From a checkpoint of a small mixture-of-experts model trained on Wikipedia.
Size: width 192, vocabulary 2048, 10.8M parameters.
Experts: 24 experts in each of 13 layers, 64 GELU neurons an expert, a shared expert of 192 neurons.
Training: a variant of Muon for the experts, 316M tokens, 10018 steps.
Below are experts of layer 3 (counted from 0) of a mixture-of-experts language model. Rows are named router (the router's row for the expert) and show model dimensions 128-191. Each number is 500 + 40 x the weight over its row's rms, rounded and kept within 0 to 999. Numbers have three digits each.
After each expert's rows: "comes before" lists some tokens at least twice as common just after its tokens as in all text. This comes from a sample of Wikipedia text that the model never trained on. Tokens count by the router's weight.

# expert 12
router:481446514549466496476557522506533521504510453563498417506558441489520404469592507512548514578526458451500534525482457491501460542511478542514408578510537450436473490515559479506471456431442422
comes before: " |", ".", ",", ")", "–", "%"

# expert 20
router:477531484422482444449495492456425454438499492503474478500556476444527496490486462517534545531493487484480460606517519526572541500487512502590461535547456476500501469536579464520456466455510461
comes before: "\n", " The", " and", " the", " In", " a"

# expert 6
router:480502425583544486427511470493475488429495484519477482494535459526489459454511440381532612533485502523430549551481466514501534672459488501519510532528483455504518545472539560504433515459526506
comes before: " of", ",", ".", " in", " and", ":"

# expert 23
router:412447471501614499400518509424509453432521499557497485476516488535466522442558524474530523587448516508512513498507510533508552502538446503481436537499490479523502552485522548489501483420492442
comes before: "-", "\n", "|", "==", "The", "==="

# expert 15
router:448495460488456461467497563512543449452520514526424528531512504491482446495468507457522511481512474516470506509474548505501536473492530473514465572482556461466562517472531497575463396493452505
comes before: " the", " ", " a", " re", " be", " an"

# expert 9
router:464356501508508530492546511400554455534530503555482434451528440511513493478519531408510515495486515500435505489495511459522488533506465514518469558512488420525498536534539534500477471502485547
comes before: "|", "-", "\n", "ic", "al", "N"

# expert 18
router:458454500504498489461578497496568493510525478500487477461533541478488454505490571441537530547518478495547462524505478516514458561568500527527473507528498484558491503489552524479425523483454533
comes before: "s", "t", "ed", "n", "d", "y"

# expert 19
router:484467472472474378417500451489465470472614434555463485456526563491510502518568512546463505554490447513510536510494468493402525543541451510489497510538467452453538482461476415522466479478482453
comes before: "ed", "s", " of", "ing", "d", " in"

# expert 21
router:512490458509440444452508538519499461455481466513511482484575544548571492449525547495500527490477522510556455518463525536499503520543484452468463613500536466540453525518474476517484459491465456
comes before: " the", " 19", "st", " a", "ment", "c"

# expert 5
router:520500393527481491473487542445533460472530463552459448506549551501478526404522546513536520494444479488466544537438438514449592502487501444532477494505481439479538530513550546588456439479475450
comes before: "\n", " ", " 0", " 1", " 2", " 3"